From a checkpoint of a small mixture-of-experts model trained on Wikipedia: 1 pick a token, 607M tokens.
Below are experts of layer 2 (counted from 0) of a mixture-of-experts language model. Rows are named router (the router's row for the expert), up (a neuron's input weights, with its number), down (a neuron's output weights, with its number) and show model dimensions 0-191. Each number is 128 + 24 x the weight over its row's rms, rounded and kept within 0 to 255.
After each expert's rows: a language model's description of what the expert responds to. This comes from a sample of Wikipedia text that the model never trained on.

# expert 2
router [105  99 128 137 131 129 125 136 116 100 139 154 130 112 123 134 106 117  66 153 162 213 131 128 140  95 151 125 121 125 130 100 138 124 119  84 109 103 109 114 155 139  88 149  82  70 128 106 101 114 147 129 124 148 138 158 109 142 106 134 135 151 135  97 176 129 172 159 146 110 113 137 145 104  40 130 146 154 123 117 127 111 112 139 111 109 149 170 146  88 130 103 107 129  95 181 153 106 124 144 130 129 179 155 123 147 129 114 120  78 144 113 105 119 119 113  62 112 126 126 118  90 136 145 147 140 121 132 123 155 123 114 133 118 133 103  96 112 107 138 115 139 152 142  90 150 136 141 102 156 131 124 111 152 154 135 111 121 157 129 171 126 208 135 131 108 123 147 126 115 161 138 130  95 143 124 126 153 136 141 123 110 171 145 102 133 147  97  82 115 131 131]
up0 [127 101 145  80 120 139 124  99  73 133 124 147 128 139 178 131 138 131 130 138 113 159 126 133 133 184 128 128 122 126 157  85 126 134 102 186 142 123  99 153 127 141 129 146  81 117 103  79 123  70  98 121 124 140 132 137 125 130 114 174 136 130 160 165 136 131 122 119 119 123 124 111  60 127 122 102 153 153  76 105 113 123 133 135 152 134 157 125 167 119  71 146  86 136 119 126 107 138  90 105 154 167 131  94 151 125 134 100 192  93 130 133 136 122 130 105 109 117 175 201 127 140 128 109 106  79  80 109 131 132 141 109 154 154 171 122 130 117 130 144 127 135 123 136 151  84 149 129 135 142 126 119 117 122 114 125  77 114 140 148 114 147 135 140 133 139  95 101 131 107 140 111 136 131 116 149 100 154  86  82 128 139 133 131 114 134 163 117 159 103 163 129]
down0 [148 118 104 138 128 128 175 132 164 152 101 126 118 123 134 109 139  88 126 151 149  87 128 138 124 183 138 121 151 123 118 131 131 133 127 141 126 104 143 132 154 129  73 131 128 151 106 123 174 138 149 136 177 126 119 122 118 122 117 136 129 195 129 129 115 141 118 114 130 144  80 179 138  86 145 128 127 136 126  83 129 144 147 128 122 109 104 126 130 142  69 126 156 131  85 136 113  90  86  96 125 161 159 132 131 110 106 135 129 159 115 143 159 123 125 117 125 127 155 103 132 127  64 127 126 145 143  73 142 130  97  90 122 161 116 135 132  83 134  97 147  89  80 127 117 160 136  62 135 126 136 116 146 135 109 136 127 145 134 137 184 112 117 117 153 134 165 161 128 136 139 162  82  38 115 101 150 140 132 132 160 103 105 107 128 112 107 107 129 115 106 109]
Description: Middle or starting fragments of foreign, fictional or brand names split into pieces, such as Tur in Turtles, Hur in Huracán, accented á, í.

# expert 14
router [143  99 104 122 154 133 140 113 140 113 141 132 140 133 102 147  96 133 106 119 133 118 129 103 126 144  98 117 108 117 145 123 107 131 165 116 156 114 149 123  91 133  85 118 134 137 120 135 124 117 110 127  47 132 174 160 154 132 118 138 130 135 151 149 140  98 107 133 103 125 147 140 131 103 141  77 111 111 109 103  93 148 152  74 153 167 137 117 119 116 150 173 129 116 147 106 150  85  93 160 118 187 159 136 121  82 141 156 136 114 106 144 132 129 134 136 110 135 124 147 128 172 152 103 107 130  91 121 100 110 123 121 154 100 106 128 126 127 138 165 118 136 145 139 125  61 101 128 111 142  98 184 109 126 102 129 104 168  93 154 134  79 153 122 133 147 134 107 106 127 173 141 140  94 122 107 113 127 112  96  57 118 149 179 116 129 151 100 114  76  90 147]
up1 [125 196  82 103 141 124 131 171 130 114 143 101 134 144  92 154 106 121  81 137 127 111 105 135 137 132  89 148 122 133 117 140 130  59 148 113 126 136 147 107 145 133  89 109 131 157 119  94 170 151 119 117 106 136 114 117  72 136  80 171 124 140 128 165 128 164  93 105 126 137 131 113  93 143 110 135 128 117 124 148 127 134 120  83 141 128  80 137  68 152 124 154 146 135 122 139 129  97 102  97 137 107 138 126 124 121 139 115 134 125 130 123 138 104 132 135 179 107  63 139 128 136 154 163 123  98 115 112 130 110 127 148 126 114  92 116 169 173  84 116 100 126  85 173 116 127 126 145 125  82  98 148 144 128 107  98 167 127 108 122 176  77 131 134 123 118 135 100 110 167 125 133  85 127 146 133 113 133  94 127 130 122 103 108  97 106  96  77 136 138 141 138]
down1 [130 114 127  72 158 116 114  81 148 125 100 133 120 130  82 144 155 121 129 123 133 149 139 137 138 128 126 125 138  85 117 133 128 133 143 123 115 128 128 118 120 139 166 151 138 101 105 138  97 112 173 125 108 130 129 128 169 148 207  98 132  73 176  74 113 177 141 130 141 126 126 119 131 146  98 128 131 131  98 104 141 132 163 128 173 143 168  83 111 146 174 133 138 144 151 131 131 112  95 126 147 112 128 131 127 132 102 119 137 150 128 142 126 121  93  94 139 128 153 136 129 180 163 114 177  89 163 101 156  84 128 146 108 127 156 144 181 156 126 145 121 151 107 139 144 122 152 128 167 134 159 124  95 154 111 151 124 117 152 132 170 104 136 133 132  69 135 190 133 111  89 132 144 101 105 139 122 118 108 139 112 153 138 112 138  97 150  94 126 142 167  88]
Description: Double line breaks ending infobox fields or headings, and word-final suffixes like ation, ers, ity, ing completing words.

# expert 3
router [144 127 123  76 143 131 130 136 138 113 121 157 115 126 156 157 133 140 131 115 122 176 153 123 143 148 122 127 183 129 152 121 142 133 131 123 180 135 104 135 131 159 144 137 139 114 106 156 122 128  98 181 115 136 166 124 159 147 124 112 108 124  93 119 153 108  74  99 148  80 122  77 131 108 100  95 139 130 159 174  94 142 134  85 170 155 165 168 109  85 166 119 118 117 143 107 110 137 130 142 147 152 152 104 166 124 163 171 112 159 152 135 117 100  93 132 115  86  78 177 159 123 129 163 128 137 111 132 116 111 154 138 134 136  85 160 132 113 140 153 127 122 152 123  90 135 112  94 164  89 134 144 122 157 178 109 170 115 124 103 137 147 128 114 149 145  75 144 125 131 118 110 143 112 143 102 146 158 148 127 118 111 144 111 124 148 142  94  79 149 127 142]
up1 [123 127 141  91 101 139 142 172 167 204 116  37 128  99 130 129 103 124 130 119 136 117 146 121 129 171 126 159 145 131 190 133 124 158 136 117 140 128 124 141 122 164 131 140 134 113 123  99 135 128 133  94 154 137 129  86  98 137 148 127 127 131 116 128 134 129 131 104 108 137 122  99 133 131 156 128 153 118 137 128 132 112 127 183 124 112 163 129 139 121 146 101 109 163 136 139 149 127 186 196  45  86 124 138  95 108 127 155 118 129  99 130 138 129 118 127 133 117 129 132 145 174 130 127 111 121 108 101 126 150 126 136 119 148 120 169  91 170  90 105 122 116 129 122 113 140  90  99 121  85 128 106 124 136  90 105 143  73 129 145 155  98 145 125 173 131 128 137 111 125 114 125 128 183 131 176 168 126 122 132 105 144 151 139 118 103 122  90 126 153 165 113]
down1 [132 141 142 119 142 172 128 142 119 120 107 170 137 130 157 156 122 132 146 151  82 126 111 150 120  83 114 138 133 110 134 134 132 127 125 122  94  48  91  82 116 108 150 170  90 138 133 128 141 170 134  76 108 100 139 149 147 105  93 100 136 161 155 119 134 134 153 131 113 115 150 154 117 111 150  97 125 146 114 124 131  91  82 126 145 150 128  91 104 126 123 142 139 127 136 144 127 150 128 133 191  97 104  87 132 144 151 128 144 113 110 131 115 121 173 118 118 133 133 103 127  99  90 133 131 118 118 133 137 128  59 117  80 136  70 141 138 138 116 108 144 135 112 133  56 130 137 109 154 122 151 124 166 136 144 112 146 125 116 107 102 125  97 140 113 130  94  80 126 125 138 124 116 178 134 136 126 106 128 171  94 129 116 157 158 140 151 102  65 172  99 123]
Description: Commas, periods, parentheses and quote-punctuation combinations ending a phrase or name list, e.g. "Terrell, who", "Iraq. According", "),".

# expert 10
router [112 114 130  88  47 131 159 128 141  56 135 147 159 214 141  75 111 145 143 178 127 146 113 102 129 144 139 143 127 120 145 129 138 133 110 101 181 124 124 145 150 115 201 122 105 121 125 136 143 113 143 131 123 140 184 127 144 147 135 150 131  81 165 157 168 160 108 167 113 158 134 151 157 127 119 145 129 144 160 203 118 130 141 102 152 128 112 128 113 118 123 106  94 141 162 138 122 127 134 130 130 139 161 135 133 114 167 105 143 171 116 101 149 120 126 105 128 154 143 130 138 113 115  98 140 166 139 121 166 147 143 153 114 121 116 127 124 151 109 123 147 121 107 160 102 135 121 128 165 115  91 125 127 116 125 155 173 116 119 130 169 132 136 125 117 129 129 131 153 131 133 144 139 143 142 145 158 108 172 108 100 143 102 130  82 130  83 154 124 127 127 130]
up1 [160 174  97 159 188  96 113 133 104 117 140 179 122 120 118 127 119 141 114 135 137 150  32 123 127 175 154  96  84 128 131 138 117 126 123 123 125 126 128 176 126 111 131 174 131 119 121 167 102  98 147 159  83 139 152 123 127 143 150 132  93 134 104 119 135 178 110 138 122 106 111 120 113 131 160 151  85 156  67 139  89  93 178 122 135 113 104 161 153 128 149 131 113 151 126 125 136 130 122 127 134 113 120 126 182 136 128 125 119 143 124 109 162 144 126 148 177 112 122 156 144 108 101 162 137 102 144  72 127 116 116 159 130 155 129 128 116 110 105 112 143 118 111 115 137 138 177 110 106  90 140 109 111 137 127  96 115 121 190 133 147 114 129 128 115 139 124  81 171 143  99 162 101 153 163 120 126 105 120  89 130 137  97 123 111 148 127 123 128 119 128 128]
down1 [141 130 153 103 131 114 117 111 154  88 129 112 123 185 116 129 158 104 140 164 144 137 101 118 111 145 126 126 148 105 103 107  99 147 131 172  92  85 154 115 114 105 121 133  88 139 132 142 183 122 105 129 127 127 137 144 120  87 149 127 128 118 141 133 137 147 145 127 157 158 154  89 127 122 133 162 127 142  99  85 135  87  98 129 113 127 103 105 119 134 177 106 140  78 110 106  92 128 125 121 142 111 149 150 157 125 129 129 116 121 186 146 126 118 149  73 136 132 193 148 167 184 163 134 136 151  59 123 127 128 121 139 125 118 132 113 150  72 106 105 115 118 107  97  93 119 106 110 143 151 178 184 160 134 136 116 169 145 182 119 129 138 133 161 119 113 115 108 119 126 142 175 116  86 116 131 163 137 105 112 131 123 123 110 124 114 128 104 150  95 115 128]
Description: Single capital letters or short capital pieces starting names, initials and abbreviations, often in taxonomy authorities, tables and lists, such as M., R, Sh.

# expert 12
router [107 108 134 125 104 166 114 144  74 122 166 139 140 149 169 134  96 114 130 123 108 123  86  67  73 121 119 157 117 130 149 139 103 146 108 149 128 132 178 117 111 122 141 164 155 109 106 121 128 107 103  83 126 169 109 171 136  90 123 106 173 131  94 134  96 154 104 142 130 120 100 116 124 123 123 140 108 196 123 134 135 118 127 134 144 132 126 130  85 134 120  90 147 106 189 119 154 101  99 122 127 116 136  91 153 113 120 142 110 165 126 117 164 135 130 129 148 136 115 169 128 134 114  91 159 156 123 156 138 140 102 149 108  93 170 168 154 119 112 145 186 132 149 152  83 152 137 160 129 129  74 111 144 170 138 124 141 152 144 111 147 110 107 123 109  62 132 105 120 153  92 142 155 132 145 147 140 149 127 124 118 131 131 141 114 146 122  88  97 140 117 125]
up4 [148 139 130 128 123 130 135 194 117 139 165 142 105  89 136 139 106 131 135 126 122 120 120 133 135 154 112 134 134 110 128 121 124 149 154 126 129 114 147 115 157 149 122  94 132 137 127 124 117 107  79 149 166  98 133 151 167 135 131 171 226 116 186 192 131 154 101 200 180 118 137 124 125 129 126 130 119 129 161 126 147 118 152 166 114 127 133 114 135 131 127 131 139 166 129 139 111 131 150 140 161  76 114 126 136 120 119 113 150 118 150 137 119 139 124 105 113  85 156 144 132 135  67  98 123 151  94 101 134 118 143 146 131 122 142 130 102 102 122  85 148 159 120 104 122 115 135 126 125 121 104 126  96 133 137 111  77 144 127  62 166 150 135 136 133 111 145 115 133 160 157 128 121  95 180  93  72 147 122 116  96 107 145 121 149 119  84 103 109 129 104 145]
down4 [111 107 121 135 117 163 106 141 120 106 137 161 131  68  88 165 120 128 150 162 116 106 107 117  99  96 109 126 137 155 129  72 121 146 158 172 148 134  99 127  73 140 105  92 114 101  99 122 113 140 123 112 179 143 127 131  93 103  88 100 192 106 113 125 103 108 166 139 131 139 141 125 116  81 120 132 159 134  89 103 111 155 106 156  94 123 129 117 120 125 128 150 134 119 142 118 126  96 128 135 172 127 139 134 114 124 152 139 148 118 127 131 134 134  76  94 139 157 124 128 120 157 134 152 160 179 126 154  91 122 158 123 158 118 115 150 102 132 160 157  99 121 191 122 124 109 119 131 131 108  90 145 128 141 159 134 129 130 126 149 166 130 133 135 110 125 149 180 125 135 128 149 118 123  86  89 122 137  89 119  71 114 139  80  85 127 129 166 144 110 148 169]
Description: Nouns and adjectives after a or the, often before of, naming roles or categories, such as Member of, species of, General, political.

# expert 9
router [101  88 120 105 137 125 119 162 117 110 115 159 139 118 143 111 122 117  89 145 153 145 113 104 129 117 118 132 112 151 118  96 107 131 151 154 104 100 134  96 136 159 141 114 156 106 142  93 129 151  81 163 117 142 139 126 154 150  86 141 111 125 107 121 109 150 135 146 133 109 139 144 158 141  85 107 152 110 167 119 119 126 151 139 167 157 141 133 142  82 146 144 163 126 166 129 100 105 122 133 135 163 143 117 144 155 119 159 156 104  79  90 165 126 107 133  80 117 138 144 110  76 108 141  96 172 101 103 127 112 177 133 152 119 133 136  79 126 123 170 174 116 124 129  92  90 111 142 134  73 140 150 133 141 138 123 120 177 158 134 132 113 121 108 143 100  98 103 143 138 141 129 139 145 138 138 150 131 133  89  60 131 164 155 120  99  83  69 114 109 150  95]
up1 [106 122 133 107 102 149 136 144 147 117 107 130 163  92 117 122 137 185 129 139 158 127 141 175 143  74 122 116 128 104  94 131 126 129 186 135  89 130 128 145 128 142  90 133 114 129 113 118 128 111 153 121  94 131 124 117 139 139 126 149 132 127 110 124 162 161 140 125 130 138 125 165 160 129 125 118 124 102 138 173 146 131 128 130 130 145  73  77 191 130  96 175 113 107 153 129 136 158 132  80  94 131 131 108 123  82 204  95 143 163 117 140 110 165 144 112 127 135 115 121  70 107 151 110 166 133 175 125 133 170 160 136 137 133 125 126  90 129 127 118 120 132 135 132 125 111 135 134 103 108 123 165 130 100 126 125 109  91 131 131 157 119 125 128  68  92 153 221 108 153 140 159 110 140 119 141 133 136 134 142 136 113 120 131 108 166 128 102 133 103 159 110]
down1 [154 103  97  84 127 120  98 163  94 146 136 136 122 156 123 186 166  94 206  75  98 121  81  67 148 106 157 103 170 122 166 129 120 114 127 101 132 151 177 126 134 160 158 150 158 112 160 103 123 111 128 105 118 155 166 114 158 105 138 150 162 108 143 113  70 100 107 123 129 135 160 142 140 181 129 106 149 159 118 145 163 124 146 115 120  95 153 161 126 169 115 103 137 186 109 117 105 122 149 121 124 154 120 137 128 118 108 115  98 119 124 156  88  77 140  87 129 119 120 128 144 126 122 137 132 162 118 157 125 111 127 112 125 109 125 117 126 146 140 167 125 168 127 127 131 152 130 133 130 132 128 113 138 135 120 125 150 127 157 124  96 123  98 127 140 128 119 143 185 124 132 120 106 126 134 168  97 159  97 131 174 126 130  94 146 153 127 127 138 134 116 112]
Description: First names like John, William, Maxime, and mid-word fragments completing names and rare words, e.g. Nel-lie, Jan-ice, Kaver-i.

# expert 1
router [110 148 119 126 128 114 135 132 101 128 162 131 138 134 156 125 120 117 124 112 151 122 148 100 146 156 137 172 175 123 166 135 156 182 175 149 158 129 131  46  96 109 114 149 148  96 115 102 139 138 105 144 108 164 118 112 145 130 138 152 135 139 120 122 116 114 113 134 124 115  80 140 143  86 128 104  99 115 122 113  80 113 153  99 144 120 184 156 146 127 142 136 160 141 153 108 141  93 150 163 144 138 122 119 102 136 118  93 113 154 125 124 151 112  98  99 148 125 147 141 141 150 134 116  98 163 141 132  95 108 115 125 120 119 146 137  89  88  32 135 135 112 113 109  96 128 148 139 123  81 121 168 104 107  98 110  98 119 143 138 138 108 133 140 128 156  97 137 123 115 113 107 107 173 165  91 123 174  99 151  83 135 160 135 103  87 138 124 118 110  93 143]
up4 [116 173 117 120  74 149 145 135 155  73 102 160 116 103 122  89 126 103 129 103 105 132 128 145 119 125 134 124 155 113 128 173  81 126  88 117 151 128 121 127 122 135 156  77  86 132 165 111 141 147 125 100 123 158 130 128 115 125 124 106 139 118 117 114 136 137 138  96 191 108 144 142 118 176 118 126 154 192  97 124 142 133  80 156 130 164 151 122 127 122 152 101 138 129  74  95 104 160 150 117 103 146 158 131 130 146 156 126 130 145 132 118 127 130 140 151 121 146 126 131 132 123 160 127 115 129 111 141 121 114  89 122  88 184 129 136 143 180 152 145 111 143 153 145 120 103  83 131 133 201 143 134 134  94 129 120 144 126 102  90 140 118  98 127 125 154 133 163  87  91 137 152 127 186 130 119  99 156 117 163 128 133 124 109 159 133 104 144  94  92 166 109]
down4 [128 159 130 121 158 184 154 150 112 126 120 118 126 162  98 152 159 126 115 146 131 118 118 144 102 121 117  85 109 142 121 134 161 135 146 173 120 180 187 130 112  82 121 132 107 128 127 136  85 137 127  87 119 138 126 119 123 111 127 103 127 117 152 149  85  78 168 133 147 105 139 140 130  86 126 121 169 149 109 131 127 125 137  91 150 105 113 117 160  67 136 146 142 138 125  93 116 119 124 135 158 134  81 124 141 139 122 156 117 123 149 135 134 124 133 175 140 167 129  92 124 147  85  92  71 136 111 106 136 101 148 128 169 147 116 138 128 115 152 130 123 118 144 105 158  68  81 130 137  94 146 130  97  94 132 118 104 113 123 171  90 118 135 168 126 128 105 120 113 146 140 120 102  97 110 165 175 125 120  87 111 114 122  98 116 132 172 172 131 174 149 147]
Description: Verbs and participles after was/were/to, usually followed by a preposition, such as used, signed, released, located, emigrated.

# expert 4
router [ 96 127 110 102 121 120 122 156 153 110 138 115 171 109 138 139 120  97 134 139 134 144 156 141 151 153 143 146 111 123 163  83  93 138 111 137 118 129 152 139 126 130 137 118  98 138 123 112  99 149 141 155 100 163 156 124 111 151 125 117  75 121  79 124 130 107 123 123  76 150 116 108  98  97 146  88 139  81 152 120 107 115 128 146 131 166 178  86 128 156 181 119 143  98 137 116 126 112 118 124 126 147 112 164 144 137 156 118 115 130  72 134 126 163 130 108 110  82 116 141 120 149 119 182 157 117 144 139 152 109 122 129  95 141  70 133 145 152  92 114 160 112 148 135 158 130 119 143 157 144 130 128 105 142 119 119 127 158 133 121 125 118 115 121 105 123 103 136 155 109 159 104 140 177 119 132 132 132 175 116  91 172 123 164  79  72  82 122 149  48 129 148]
up1 [ 89 135 135  82 103 148 120 145 171 151 148 146 123  69 134 132 158 130 129 127 174  96  90 110 124  96  89 157 117 123 127 118 129 121 120 112 135 159 114 132 137 133 120 112 161 155 129  81 135 112 103 141 141 132 162 108  95  97 156 130 116 146 122 172 126 127 154 185 100 148 135  92 155 128 130 119 161  76  80 162 149 164 136 143 120 135 125 133 113 137 122 137 132 120 166 116 121 104 151 138 102 133 133 137 124 123 127 114 116 130  93 122 129 111 152 114 123 134 148 171 145 110 118 121  96 142 147 119 121 115 151 170 129 132  94 139 117 144 129 145 117 175 131 153  77 132 115  84 179 195 163 156  96 134 129 172 103 138 101 147 144 138 171 116 146 131 153 141 144 158 146 155 136 171 162 104 128 114 131 106 169 127 135 155 141 158  78 121 112 134 130  60]
down1 [ 56 129 118 131  80 141 114 108 151 159  81 138 169 133 114 129 160  90 153  75 117 120 135  94 135 138 139 147 115 115 105 122 108 118 144 117 162 111 126 151 108 140 104 111 141 129 158 154 141 101 155 174 108 134  76 138 100 130 126 138 112 166  94 150 127 123 134 110 116 122 126 120 157 133 177 151 162 126 154 119 104 114 162 126 136 146 160  99 128 103 143 117 100 104 125 113 161 126 129 131 146 123 137 125 104 133 140  94 152 120 132 137 131  95 114 125  84  99 126  90 195 119 132 136  44 109 114 132 128 110 127 152 127 128 137 127 136 129 137 133 137 157 104 126 131 164 150 123 103 136 159 168 119  93 132  92 130 163 131 141  64 121 129  92 126 150 145 113  69 132 102 106 129 162 134 127 145 176 148 101 127 135 137 184 143 120 116  86 155 154  94 122]
Description: Prepositions and infinitive to right after verbs or nouns, plus modals before verbs, such as sought to, born into, based on, could.